{
  "num_hidden_layers": 10,
  "hidden_size": 128,
  "n_experts": 64,
  "experts_per_token": 6,
  "d_expert": 64,
  "d_shared_expert": 0,
  "hidden_act": "silu",
  "moe_layers": [1, 2, 3, 4, 5, 6, 7, 8, 9],
  "router_score": "softmax",
  "normalize_top_k": true,
  "routed_scale": 2.5,
  "balance_loss": 0.00362,
  "balance_bias": false,
  "router_logit_norm": 1.0,
  "init_std_router": 0.0107,
  "lr_router": 0.00162,
  "vocab_size": 13250,
  "norm": "rmsnorm",
  "norm_eps": 1e-06,
  "tie_word_embeddings": false,
  "optimizer": "muon_variant",
  "learning_rate": 0.00902,
  "beta1": 0.93,
  "max_grad_norm": 1.0,
  "batch_tokens": 131072,
  "max_seq_len": 512,
  "train_tokens": 800100000,
  "max_steps": 6105,
  "dataset": "wikipedia_en"
}
Below are experts of layer 7 (counted from 0) of a mixture-of-experts language model. Rows are named router (the router's row for the expert), up (a neuron's input weights, with its number) and show model dimensions 0-127. Each number is 500 + 40 x the weight over its row's rms, rounded and kept within 0 to 999. Numbers have three digits each.
After each expert's rows: "comes after" lists some tokens at least twice as common just before its tokens as in all text. This comes from a sample of Wikipedia text that the model never trained on. Tokens count by the router's weight.

# expert 51
router:534451415449506481472510567519462526484544485485409552498496541558577485517410496461474517442543469462494493474448445503522431516511552571407500502486559411518507453477496477458462509476504550518458461529517470480514510522456527541483442454510556472428444482518491485506482423532447439517520529556478493494571548527547530526469561469462504485475490462493487443579460495514477453474435
up0:497541485507529533451462471437482554513473499550503484506490511566567497531506497514582492549535454510457465545528449442507463437482421580485501520474515471518445500473591390571525472508488454487482518513460482459493539514559509573480489515482455453403521486552543531525527528549441533506477498453473422586507459515474513535525481482461473434556473449532534458483545575471526521499547
up1:525520463463506539570466520496476475523489514519511523527510476476517475495535505423534468478497504507510516487504529468526466513538422493419493482469483511522486492462611465497416525568562474458512505578523550491500546607478514544467467511589545417377498483499496551505446413444556456521496479519528473542503483495462512504458473497512417492536552546515439552578528453502518516483454
comes after: " \"", "-", " (", "===", "==", " '"

# expert 18
router:451515512466522501486512467502484470524505518478436550482440487510480548503532437470519462529530569516585572536539587530480507467500529538496431487482543473505472539477478550462508526434501520466490505508547541444501499532479450471519550400449475511530523431613495480429483591460503478527513456554459492474444427483466436536448515550529545420504432505556513526478500537520470509430517
up0:455509423484557544491514490460524472556503529530507503505437535500490557505572503591478499546554529478579450483519516489499514519516453455514545479492540488473522439528418499462516488466504490486396498512394491533479512450503456516584513551468533531450484508514509424479494556547541542560460449454475541484519553477567494584499512495522468510560489423498460521459478455510559452435437
up1:433456503502523487460497519527479510563488505509377594456522540528558403507509430469480541508531496485477492479458502545506534495453432538564553477492549493529542529478477426502512483446478505573596522554507495454449490529568471554443424504515467529455518553520512504537487497505523464559534463471473433523555522471485497479467517563443565453563468479511472432491517460544471513523520
comes after: " |", ")", ".", "|---|---|---|---|", "|---|---|---|---|---|---|", "|---|---|---|---|---|"

# expert 41
router:483481525461464565499450518484531554497444557485479493446523523425528480503475496528541522518476462503466464397502544499468506516590491563507453494522488582542591479520527477468520557521511514509504562471433447487469477544506434559527496505507477441513481495480480476537442489554543503487486493490531530530460420470529589474431547490475471489588516509461511442518526416416557501582540
up0:510482504446498564501448481531470442501484464550471513508515500484518490500497458456519431576479572420476495516483557460503465573531540550472484511532491497507440456488482522526567544539572441513497500489411474463526545510487467497543537606488488515480434458489499539573478621468504492520531429558490438449518550474509485418479450467487499518481616475502468501515509545517514456544492
up1:486479510510431490396421527495494527465481431409494470532531482491492524510496475528569490556514530500542503519532466454484467478504519499518404507520520557463494424515527490515506530448529612555519517504525507582557515536611485561420520539473492516536470443504497561433505522506475500454514486504535440473547516448507431433527472490494477430531518507507544489497511538503422563478544
comes after: " of", " the", " a", " and", " for", " an"

# expert 27
router:501474463527532538502450516583505464477491490526500516577465532503465504467517548433512449525511492434491486414480494524503521483554583525434492483499492480484456512587427423501529415500500444504503455554564491477501526528452519605527461563519538463566481542539531466528458584490498517455493447560449503505495603538477548509496533481533441429495492449536467536515459509449485477503477
up0:464429516532505503562577541499428460466510502546452533515537504507481490465524491506488469471469499478541521497514536390455505474528499476542425510491475560504493511516471544547494502502495443537528492506613424506420491561480530451495466505498504509512592513504495537526499536474531482538489443407447466483450499527583547536517554499562499518549534471528467494591529490439429456428436
up1:533438421561560520552487497571502480479536479471487493518465469414523530448451546548506456504613490490503495491492538542444549455514518461568510477519495522505474514511565485464511528455507543500468526508515472445485552464509435495575532422510529528530470514469480568444481600453536485533476538514486559438512571489556539435452501459496539477503505518464432430504458445475565484493456
comes after: ".", "0", " m", " (", "5", ":"

# expert 58
router:523601501477492513518488591516469523524556494519561461500437474497453577543540491573493464511497462459476499470488529491552476464470481522447456476482488441477470499437554511454468500426447446456537522639412483578514536482491518489520547439546517515491494418513469510466508493553550525499508508534520476450568496518524541468545484571485522504501433511427433521507496452499482519510555
up0:490475515599476512563413456501525511466519441538479508499512491518484458457517517464535475516566526522479438484507574502487448422477443505416470474521519517573548493509508503423495541530443457606518488508476536557562457511529546502444560530558524507509472475456489540477456565516529463549477447529478524473590516510463480502531527436543477518497504369529465484519505504530504473438490
up1:478424485514506485563533466523586436564473487450563531456594469492495493483561471507543516430532448503454509456529520514533507547510421500581499520542524476492484492515505531476509482547517513474561459570510500507524488482548473462443521481495522531509525521482568497505479481475469542411463437461525470443517403478446538444512463525587502552473440535476557506478494478485416518500595
comes after: ")", "7", "9", "8", "6", "5"

# expert 63
router:487447545469493453508435551562542522531487489507491500498555476435527446527504521513536540467550521525463550495532543447565514468543472541550529486518499525524527437434552550499498541468490528517415581418502487600481522557480482543428481556508504473465536556428487523538451438560525485477477494565494451524531453459443437465544494510539490484533516518540489416503462471471456517535577
up0:464432550455455517529431447453488540549471463556521455537485535453469523523492545518518524462500486520452557483542495496542450541529526485558511502550518479487467477561546458610465492517423540492530439525482563475490445514518518449550555493504492495504471520523458555467504477527521399408562429591495427489578503425479483483538479485494495488580495474475525494516519450472530494502555
up1:564497490448541506500441492513459489482467527593518485576528544542496520521494452552508434516432515517469457516483499471459571530545501443505585544546557500466486475508519394491490522486505463432524509427500503418527529497491407527462529519406468468500477502495508498527452563465588479509526470499546511435467593504491498428517518562546550453551479509541476516557493475519468506471474
comes after: " of", " in", "'", " for", " with", " to"

# expert 14
router:513541478525466525476509472531562505511465577485507427430511571535475519604557527457542570508524486450503567523498572469557527490503502505577492433473578484553499505577568521532445459529551447521532520591504482444478512596491482495525514572509511470504477494475430462537517505502537507544490471501496495488477556543583492500521440462453538488461487504517549441455567504514492513452494
up0:528481501559478558519410530496508493509519513530450519500558427501591520553468524501512476492591492533546557549424499512538459520511547461514486452522444559498561518494499531393488503487446519457512474498403454528566493505510511490598463466502493470469521520481420564451549476476463478450509569591495503499505556521445456515480485466535501526425499440491472478458515506446523529507467
up1:477504485532524448512488512518484525484452473510510448559555527468489572535484542472457473532514493405518557488506590563522567487497441394436477517536565458519506506580484521496494501503533454608537494475459520448438525495534500523554529472494523513514432434538513471540502490467479491525477522504426534544519503419420512539550478460478478489498563462419534499476546439471535545504445
comes after: " |", "|", ";", ",", " in", ":"

# expert 38
router:459442493463477500497546522536577472548530489467523443547530527498539427526590476482483450517484510510513530523458513483507518499436499523489519548524507371430563544503455521538482547554501519545410532535518508474522539531543549550524453492560491545501437446518540481442418531484469448534551432527502492557492480493436539492521439532528568536518529553530500490516487458567497528574462
up0:474492574518559554532545478478475490589486505522610538511410458583466488487519497559477554545531507419583503564485533486476519501536514506522470504453519495518459515505480485473478496479555457432517486474540460404535463549433453519486472483504433511498430511493540496501545535516515530519471428468436509474429578560462558503433508538474502497525489485498495500450479471444575473473531
up1:523560536490477418507443486499539536514495479458479490548588507487444513501475526529444493475525494519479597456470458455494550538481453475535485489543541526529468483468554527517542424523498531524466428577516533488521603449486566438502483490506535490451493508528490476578443419541592484469504523470442530454488392498529515529496491496523540510474513554504424458490441517553492480556455
comes after: " ", " (", "1", "–", "2", " $"

# expert 20
router:459504502512535532496561548506544515471425549518530502627496482499487461454538503464448571488508489463528543432411500523500436452500525448451541489521559469519510536483488532505497610558477522512443505535472498509486493495515478496583540517556499514528447519527529485485504558590491458493463450526453515539484468499460508484480475527548488541482470512550425498550563461591476556600472
up0:444466451485498452497517491461522492512531479478517585452548464555563358481440497525534445516487499466538463504488555506553442549525482474508533588469396468509586569512535439515525513501441556546502529550502450443501453513531497463528511468496498504467513526477484488454511531493471494542546496556477501524494501548479502449412471461518505502542445541450524544456543504523546438572538
up1:488454504532454528508532459465500558505568558568489524488509500402473526446487485517422501511507491534561485545489447543508493511559488537511477558485506479457482490508463507492503439523479467524570467454421472539455524497499440479471463538462585481432475543605589440527439472532517487568500425506552486553571470421535504467485508469489564470488466476544540455507541522510549534454487
comes after: "1", " ", "2", "3", "0", "4"

# expert 19
router:517495498514548504528498456503483428553495494507556536571456540483565462480474511574523472516473502461611482560488463566459472502474528407375472450523482510538486510468516539484452573503473481493384532484538488457525539479476506498486543515517487512519479489495474529546480546486478406494551467532433557497423459472495488497494454539515557525470449581525467531503538503487492476494410
up0:509452546534511439545455549533494574499480517490466537500432518541546467511527564467532471464440557485514460534498541528421467520512445513456507535526393564544497431552553510475544506474467467482483540459540458510467528553508548502484477468432513516460464510519459516459511544461527569435511412502530527491491501487534533478551459529400464525557553550472499498532522532479550449472400
up1:464473509488520460503475459434506464476474485508505467585489493532540511509551562512582492488473482472411486446520569468525530476478527514490508438444497611447513485499533572505543547489450544504473477470466508508535471532524505574492512477500531407463513516457536475480453608452573478551450464521487434460481502491601507506576479422557515550475445491496521539469517533554456492489493
comes after: " ", "1", "3", "2", "4", " |"

# expert 52
router:563506522505492444517486509489425467429520437470533498511487484521530447491501469526527506413503456563513505574531524499534495458486546467532576471451463471552550556470535478536511531407510467533539549572459493549564555455497551517489457517576527463500580480476445500539562471550502508479485567532497501445523528501527514502552581483510546533541476599444497504525477405538529470503492
up0:476494508593569449491463526527518458476567583539483502544531510477477524473478553473475562375503542498533468482465519483517513477474489476494436496498527551495480534555507517414484440452540577503462514511456482438486486460520471500475555474469555513534489553486445481501443478571492478576544479522454487464576538490470550495457494505517464435412496508513558531565587540476456472514463
up1:513489474466480512477482483488519485530522403478449459460418518494499527471587490500524510506497502483522486480414499537426495477543458502510505557534464539465531503441508513519578516593454495499514576427523537518463492534540472477509467529488505502591440496548513562565532510562517438536599500468563491420512517457554505530469455535494532536427441534450477487428493495544515530469430
comes after: "\n", "3", "4", "6", "5", ")"

# expert 62
router:501545513546562524475493488540496484458490534498519465522482566533530490552486527476512573474468529584465459546469418495482504517533534507469543478456514432550534548508527465567450485430496430509471495575468467570540534487481505530417428543569543545486542490535417554474575512501500562563535534529542464551435515509514525542451483512504564507500448602500447512497492457545516492501482
up0:487522508456479524451471550487428484581508459484505455537454442476466512584505520459474519557511536471501483498469556430553505532456431536531517475512481508448460530496557494496451504589511480434469534446580485507466456514453470496497514488544467424574551471561518498511507460475584532490530524489488552518508504535611543503485577503492453495490532384513502486450576482471505509443518
up1:469478422468522484553513524590532495492568480541482484493489493502511469574491486512536546464478539469536490476542459529466459480497468507453511514536596562537528422579526432513473423528612482469487481496495543495504463526520520543444451510467548447485588537506416451447523547429436517537487481488462525461444460485478524480489475525560502539483446597463486493550514457503525510518477
comes after: " ", " |", "0", "3", "4", "6"

# expert 32
router:460426418546491522571480479505487392550494408442531496486562474476472522449529492517463524451492573479466551541468517487531509474498496550479538520493423526501494492489534522457554526457501450499540507528484515449472530580461482483392529526519460502486414454502501477551495542458442580456494530531497448491554540513512488567558486508471559488517466442574502501538527519553540504450546
up0:508486472477549496537458484490541529493521483561509521515552487563550510563524435488452446520454510472440421470538510475481512466534529458552382485521488470470501505519471526476547459437492497482512484526547412576548517453497457537446466541491557472509494532501561457498458484608544511568546467454522518451552518528564453510500513443501467554518470477562530389515469484564480489470488
up1:525489498501461484466452540486552476547474544488399529486496428466577452461440431488519566572545439597482552502542569499518476503569461544497514497530477519497521499462494529543451466532453508472502596575529523482478528486530531528466456450508543433482535547450482552474484480450443516581537447440512502476496452464522470505531557414517496484483464508463535480444498535487539552508505
comes after: "\n", ".", "==", " =", " ==", "==="

# expert 21
router:482497403545500522527514535528511554500537502530526525502466553482543490456490463526558510456430503504563533540553501394559528520458496515442531515551461402525379513486486518468415493503464470530529482501543457509460467516509488528547480497589579507492468441483429463537494477510557476453561523399500469534487531539529493464514526484465530437417530471475505479496470467488523474502450
up0:526542479488544564516453474504557452431599516507455441525532458461517450483477530535579488454481530514462534527555390524541502520505525483538580493557474432555437479416501482491514500438541489542473516486512461508489491424506560440534492567498515510488434487471523533492547520456490418534468548487472492478448501508538442469530473479585522586493528499482493493550505465558493466455532
up1:519542537490557573460575495514547533461491381460545468528488410509509550483523532573523460532452438500530556466455530487470462507471461542532551478391483524510484510465499489499502514483550484500484448486565512472498414513468466488511494487500521448464494537588474499503417510444485510458500515471527528472504498516509531511499564447495542568459451544415583538459529512580544512484486
comes after: " the", ":", " of", "-", " (", " in"

# expert 31
router:572534523518440532459530508525453417500522528460440509524468515522567511544471473463440554471535492492559500546452548470469485476523480490581525504534506502559475523504462579475496475473492543560534498519459563538517521490515466524572566552489499411510425529453485438480404536430479461476501568466586551516468459502463484513537534480489566481440524493536421454488449505537517481501539
up0:498478546555518518547483500528533441470460536509517427542511512433438536491504551471469538550448494500492527583506495512449483559547470517522530508542470491537535474511529486486479499502460480508443408468523521471532453534518530556520516527451541499514511494501492569527459488458547438516551507422472516480485521492475518446479576515424444414555476529629516503587481426463464409461496
up1:456499514529469518438478493483552472511528416494477554593497453516464532525508504477422459545485489518458478507574475428527568463447408504534471514553480534516503477476563558523532480533439508495477538585525475569414543504455534474531484507499468466561521506506467511539534520453604481562478461518448472500504517570446481457434463497557457557427523548500504542494531479513492472486466
comes after: "\n", " co", " All", " non", " re", " three"